Weights of a small mixture-of-experts language model, trained from scratch on English Wikipedia: width 160.
Below are experts of layer 4 (counted from 0) of a mixture-of-experts language model. Rows are named router (the router's row for the expert), gate (a neuron's input weights, with its number), up (a neuron's input weights, with its number) and show model dimensions 0-159. Each number is 500 + 25 x the weight over its row's rms, rounded and kept within 0 to 999. Numbers have three digits each.
Before each expert's rows: "comes after" lists some tokens at least twice as common just before its tokens as in all text. This comes from a sample of Wikipedia text that the model never trained on. Tokens count by the router's weight.

# expert 91
comes after: "s", " p", "c", " c", " co", " S"
router:464487507499513429509501499519456454513573467546490474511507498512543498458546496477472526496529484482454554481458519530509519453527488517514492524517499476473466521528544501483519508495503515544532498498478514504486498541504507510499454490470535509506494484490513506514498512513515519527467507441502501467497502493513537506482501511523505473493441510542488525512426528519480531513481517492457480515518455466496491502502491509467515540484473503514493501504495492503482467518487522
gate0:582476512490516466509463499497509503526500513485547497494520462448482499542507480516492480488566490464519533470475540498491532514515470495542505508484533475469542501538467498504554495495470550477488517474489483504510494472482480500516513475483500486504523503527533480487512521550473511497473546518510501468505493519461503496468482520541481470434469502477494490482504496509477513526491508477510521453485497548519528492500496515471489524513522531490489514458482443531484483496470487
up0:484538464495497501526513507546486533518488497564502521519473550526489480499478492475513480508509508543498462528498482494535476510467464498496452478501502532523506511438521510540498496489488485491462503494541554522490513462501449502481460511474515481557490488461510487500464518483469481579496497496532493462530510467522504536499481515493540487521505468510485498481477498488457522473494530496525472515533479472533489537504479510488478495509503554521508506507520535520512514491458476
gate1:532493501499529473489526433537461512471512534525488468477478497468490507484465503468527496471508550461559517484516529507499518485526516524513486517501464505507507507499515543495515519481463469485511547494508544482496524506501494523531464515531495497503480449500492506531501456555462511488531512520523492463510527511491543474490520504482541497508492471536488532496486484500475516502456512539473543513485503525530450481524564482504471497493541518501489452472538501521493532516515498
up1:487474490470485506487505482512518491510505534494477478496541478487492481485509541488520496449503493508524504513525495486541506502483474470509506498462512516504535554497522477462451476492506499543486455487498452483532471506476524458440521472483531506527559463538526527481471509503539505428505492488537477487511490509538462505504519467494456465489491530487467461488445487503504488499520459491503494488456491478515524540493486498513502476517512464532497508457480488497497488504476438
gate2:483534474502457495521506493500484505527542499465473491497507490533468500471523484511483463516527533500500503513491531477475511490507513469519508502519477455464459537506502490448553492479495500487503555466497445503493502504513508468486514547495493599494468524548513487494505495460516478554499489479522534508513535540509534490499527494488491443512487491497556493480471512500532495484502465453523512467516473513532515523509499498494457524528490474471492465505478500536505524486488506
up2:511508489497472496490482610498533485529555512505505487487500543498487497470544534504508488512482539511498522522493487469502545495495540502512514524499501452525434500532497522473525512521491498464508517506488481482487517481519501487468483498471569518484479509488493513512476510460458473490500485511486517505562562496528530514521514503535487508498454501492516485457556501477526487514466496489487482512456453510513461495497504514517483492540462500497514498509533546501502514502498518
gate3:452488500534518545506481485426506481489534479459499505506507549502516481498509476506434501508506507536510470531481568504552527473510484530453535529485477464456519501489468491490495541498483507502488494478491473489483484499499531526497463516435549524474497497518478506525545467516510508494503492506471483512486489498474511514494487520535509495490489535505519474491470500546480481524497494517507441516492487485500480477513532509477487474481487496448446529535513550496519498485495476
up3:491481508544528525498445501438522516494539513517506508491491511537500475515510488518461515508506521522505485504507554486541485488493507542473485519522481475472530472471476513483502537546485482526501495482513498491508476526506556541541480558442488497462517524499508520532554489518527518491495497501461524477484527476442500480461503545518510495521482497525533477491486531517491494547449487510509476508495495465514499488504534468492485485448488516496472550523512496520515478478468470
gate4:451480491518442530521489482493469528439545519486531484529499536505537488496536500465507474512497457494493474492496523474491488524524487495508522528494459497466539451537519537511488515528524493541480501517523516444499511495489519508447534503522506519483483481517489481489533502464470479495486491470525526493531509467434528478499518487524539498504461520490538525501526533514488520504458472542519526467497485496507490531463490508523503495517492507470497477450531489477515519507529549
up4:485506498482540504536492513513538505555488539513512547486513503515494517496427520535512493466486536500511541522476474468498519518513486474461503479549507481496457464529507518468490523486516488519535498489469457500525462501467472502516527503485499504508520476531506480500467480502541474489524504508448488486481481494530544520523512468453501499507503478530545497514500497503515470478486544504464542562511532515517494511558463484439503500503502497538495502522483539488479524524494465
gate5:509528547486477542536484542507505534484485519550499443448470503507496488497523538550467507485516515502471531477525514483507484460516533523457491486533465521529491493486455506499512497463485454492470488455461505506499529539525478486509502531495489504510487495497513495499491500533515478481514499466502475465493547495512506510493540509523491513489465471521537486507471510523498505503471525492519493486544503460504497490496492531525473518430483549531496491448477470479507449454479527
up5:517477516506447526542523512507493530499485523535510493446467514510497482505513504494473519531486498475478465474509474466544497461522536518503518530513510525485472487488528497504526513483473481485472496474481506536503547528550460450513505512502524523493514501508522555499483484523487487498504502472482508486525525527503522488501511514479455497534488483506557514494484514506499491494454571508507522471505472481503486529515447523515467532460484532502499481493453495472527433463450538

# expert 188
comes after: "\n", "|", "-", " |", " 4", " 2"
router:512534480521510510490507510458538484552539516455530509521464528521451484501502517518483519510492484503490499511498492511466487516547468473480496516527490493499459495554520508461474504514481472517462473538509514504481448512520551479457528488518520470539531507500490513466501512523488530496487493449491484476508477466462495486467467465534519461562508506511501497531471506459520458518530485479521461494499491543491515516459476501525530524467519471476531473494526510487506481493491457
gate0:526470508495477510501505490455525510540480498523457495507497519513512518474497548464514533453484490485482468521517491508470503510518510526489446488518481500504505477489510524501499478507473458465478498520501500484512517498528519473467504529548489444489530523468508463492525496523499456493496490465562523495465462479469550513511463521501505510508482457457490496554491479498494521479479510497542484537543531526500461500488530480487488495493525496541489526476525533486467441448532467
up0:502546491480486512526511480497505485507474486566474548472510534524495502506496513494527586469522492512506509503494482486523492548539525505458470498489502519503496500459513479502520503494515538495474503498553500439442527484528497498452531517519503452495492512484493483548498512431504501488518487485562492488482514463489487485483511492504478481460466498466458521533462522495468501469522477494506480484496486479472500510477522494503495515484489510515475520449466541475470541496504486
gate1:513514486509493548536465510528494515542478498458471469491496493520499513488474477534474472486536477478500487506515535478489501499479466497473522506496560499503488512522470480458471538518538523474494493478488478538509491507517498474525499515494501509491476491535552483470494436505474476453454499512492472493566538521491532478467502514476533496508516522471528461537548483486497505487521543470484490545550522524502523466532489475508504488491499458530525505526492486451531517507531502
up1:503483487475520505533459518493512493530492484487484484490492481484490503461465438531479469457528479491480487520543522473516513491549470514454466509489532491541502510480483493475498521530513564519498479490520502508477523451452512480508480504513480471498477485516521498482460460531475489460463517537506504428528482519492545496486483510496513473506524528521490488554525510551475449500515521437509477561503521503509521473509528496518507501508494487530505509501505496475484463509497504
gate2:467492505473498495485474482489524497451510511444465531518481513478504544480497465512498523533489512487498511538496493479497476526531532518532524506482471529476506520510465491486500517520516511516506546497483517531505527507530517454472432485477508495476543495486508523472549516434497501518463488488548561497514516488495504506520551477489485473476493495490447466502503515522490510470534505507512532509488462503462505496514508490460485456505535449492486502535563472506501485505520453
up2:533532508516492548499515510537488493497458505542536463448505531532470500525509510515500540481502482476571532441524495450508497484482464477498526461486509476489521474536496540516505546517464502510495476511527503493532487508441509490522553498523473492493500503506465460557509478533497485473505522483459489497484532486534479507464499519523477495502493497509486501455507527501459486520490517481488483455494508542483519484521515505482535488519512516517499457478500511560493488528491527
gate3:554508527483471483461513510451499508464506481484487464465488532505527544534544506468516448496500504506511514460499507479497530462531496506493499500507508512479532507510518516482475541489474511498493475443486508427510502512524490471502495462497490533518501523476486468474524521469518524481507466486545508487510499493468516502494464474448577518532462490518466513484508511551512524497525508522560485520519526524502529504450507500461509477522510492481523508519516559518504495509491497
up3:508470506494525502543519472497498494547478528513513544499537502473482510487462504523502524495480453509511494502482547512520479502478455511522498487506510464501486493523474497536511476512490502529515524520517503539533517524473538524472478534531507474484523466521518518504506478536501505488459536471443500551487488492520508477559487502550478474518525472458525491467534451448510502513495529512498507506498479446517471468504467522530504547502513497496486467479498418512476490524507521
gate4:477500499495477498522526487501478452506502511464496517494463488497525502498510471510487500529471501488508524493474471493552509488415459468464511525561515506469526477513502481510496507494520542512497542498480559500545487505471539422476451521533496481482498534471500539462514489501440546505475515520507474496481488487445482526510524511486481515487485481521541471519487503520524493494474494472577503497476492500501523527479484493501526514517521513504490522472491527499484481494502472
up4:495492512495496513517478528504517506476459513529539478475513490501473495485521524514537471500505452514484499527507481524482472509527570495547506450504521511495447549492473506487558496532502448526502457486513462487517530450520466533510543490479489513502522493535465483518487537502544446471478465452509509484480485476520549473476460502519508482507556482498463515494540479507505483527495517490480529528514501522479508493513551514506487464493508502499483485537505491486510519505490538
gate5:494516518509548526493481471486510476481465477506523487526494497447495511488519498468483480507477500510503485467471460509502492592451507485458471454506500509507520463582478501502472477484508524547456484481500533499477500462451487464492507480503482479501493522488524489495502452520514501515507493488502452476505489492497477519469541493469525536460506498493542480513479512540522490483512510528462502502453473518460531506516508484483484461481487525488523511512473454474486490542523492
up5:501482491470453481514533494513474526518525508490458503471503501546485493531466513539506546503506485480485508530502514493492522413548531524553541534505486494494476539429525488508521510502502486469564513521486489508517496521526507539516491506481529519485491507490488493505493531474481470473480529510485531523494526491530517500524478502502472474522498500499456524500525462466489491527497465470524483539539533458553466504487489501523528538507504475510475488504523547499491500455498497

# expert 13
comes after: ":", "\n", " |", ")", "-", ";"
router:495534521554525452469494460490496529475517522502505525516500474540449503496520499509559475534539516499488471509482481530498515538448528536496503481483503515473472493445516570479478484522501484491523509501465505532516466512528535466481479529513514541522562508495473495494477512492534500511497456544491528533492539469497475469534509483457513540479531477452508507501519512483484516492539506501519497487533489492512468482491469474518503501513525501501523522532503482512505461466500480
gate6:546493530483541475475509509501469520507515468504474497470525503527490521455500517489498498509516515473499518491481510491533514517501442491504513529439509501494495469487513515506508479584509490485505491508500544474500502497492515487520468510491515521528556530504472451519473510502419501464496489484455545494490516505507475484461489514488528504521518485552473455439549480522511511519506487502482463534538508496495525511518479510488502509534480508530505511522476520452477483475549463
up6:481510474509442525527491477500531487492491530487512493517449519451510464539514500508507502485479477518502485518514489486453483489513535502469485484559488491489502549520485496493492522423485511532506510477490472528504509487508486528485538486513484481472448473484515551477526481503555497543496515519544475514499477492512529514530500475516468500495482516465525541551452516488482508499495531519514548466463492525494476491474530488506510488467527500499491476473532487551531504513446523
gate7:485545529528487518516531542539470498473490487530514529467541473474539491495499470541580473506470503537508475481490499553481529482471510512530481495514542491491508520479485492474507487471514494489514513481520520522494499498519505498495485493473500604478467492527484505570473503527519496513528499485503507514495525507482450503515520515526504488490543524480549470535480512529463491472467492496483502504499488506534478470554492475501504500491527472471514544504477509484482468494503512
up7:446480488493540499510455523449569470524534494490489461537491512532483499494503490471470492465513509467516503479527525482501473540499506451490500507492453483506484463535472513519481504509515509503489478522495495508490471500508469524517534520543495455480437506468520533459546511477505481508471484488516501531498503479502529531468530477496482500529468516498454505465467522482543453510539493500506481524483475489494535555476484497518506504520483481526527455496474506545505528511496518
gate8:491532512503518536517548480509488522467508479499479481480504483524468546518467497456494480481509512510435487509523522524483464531496533518514511491435500516492514523461500523479505506497479452506513482504471492479483537554482502493476534488463502508486544423536507454502527464482501494490483457487480473532487526509509524528497480496484494493515532484508536480518480521466502495484566488486488478478543485490494515509532456495519491478525522548520512452541498539519492531509500483
up8:494524515485500544524544479500514531487525506508486495492491504545476531497481497477507503493499522519472457513481516521440469502476524514508497487463497505515501499471487538485496506517493469500497470488452516497492539575474476476510535490452513533475554437532515470503539484456525531509520487482471473510494524508519517527487461499477482504500551502503543502524481500480482466490540493480482468465541494530519513506518443494521479479508503521540503483542500546531488544518500475
gate9:470504504502481529487518509477521480534508535551526502503491455466479511485495499479534523512507488478488509483549485501502526492511512524517482540474496506485456547482485526496521468491480537493523510492478473536492499469525521510510492531474518523543530530493438516498489516511473481500464504523534510521469491482524441499497513530488461534504536493422574495501476530548494491478528516488514537466503499486514498514512464479461471461488464494516511502480494509491504464528481438
up9:472509527460461528479495505511487462454474484519489494526532457511476498493525513484541464504494459504503488495531499524517455442474530498459459472422492485508477522481482460516488490492486407481500461458513531523505506512480476464495510498541529492488482498522502532523451534517495526505529447500517467522497498502514477500492514522489492497508490522477521532504504516493508495508519512489486521530483538473513489487533483499484457497470522507516526537496487514503456514540484456
gate10:522469496492501477519432500488499524491552481467471459506478498528495510552510500530492462539530506529458507493505547494446484488478497475553480526492507524472465520522452540504501495518538494501539466488481531479532508510495527502478470469512493515521468484451480512514534499485473470520533480479490500479499517499518500475529509541521499465468507509449496498504547490541469496502482492548473521504469501501498501487520515540533504527525534463556480514514498508529482487496536521
up10:533527480486535517475489461523482517503502516493473498488513535465490481505461495486516488541510512519504512492486504498532506521496526498495514525467534477572504563497499495448474511534526473474501507529544501502463499493490499539483507465519468517482530506474515504547495473502506532503457417503486539513521515449472524475514505470454497520523491532524528506517475473451470537471507513497474482448514498465515515501529505491501524455477478526503497458512544468502501521515498502
gate11:512506509500515518510474508436529530493553419498466536477535503490496476480536527530488452488522511507509489488474501482528512498485494455516503498450496503475515497506491532502481493503523536487492515495492529492525470495532485485468511448484460472488446492539507494509468559486491520496493526490486517528484519498559520476505508470481502514470509511474516461510543484496503537521480475470512468494450516460489554505486513507474482470569478482497495495496472499494535505535478514
up11:560548514483490510482473528501533497508530430490456497504523511508506493523490494529507481479534485498488493516553532515539497486546518456535491505467506485530484470535450467525472505491536478484488514491507507507540475510565523525499504483504471526517444524497500514544525520497498517508497553506494539470491527478528533497506505461481497503498492520487547478455525450496483545482484478508488483476478523456521519482500520523493497501530469498491520541515502502510500501540506544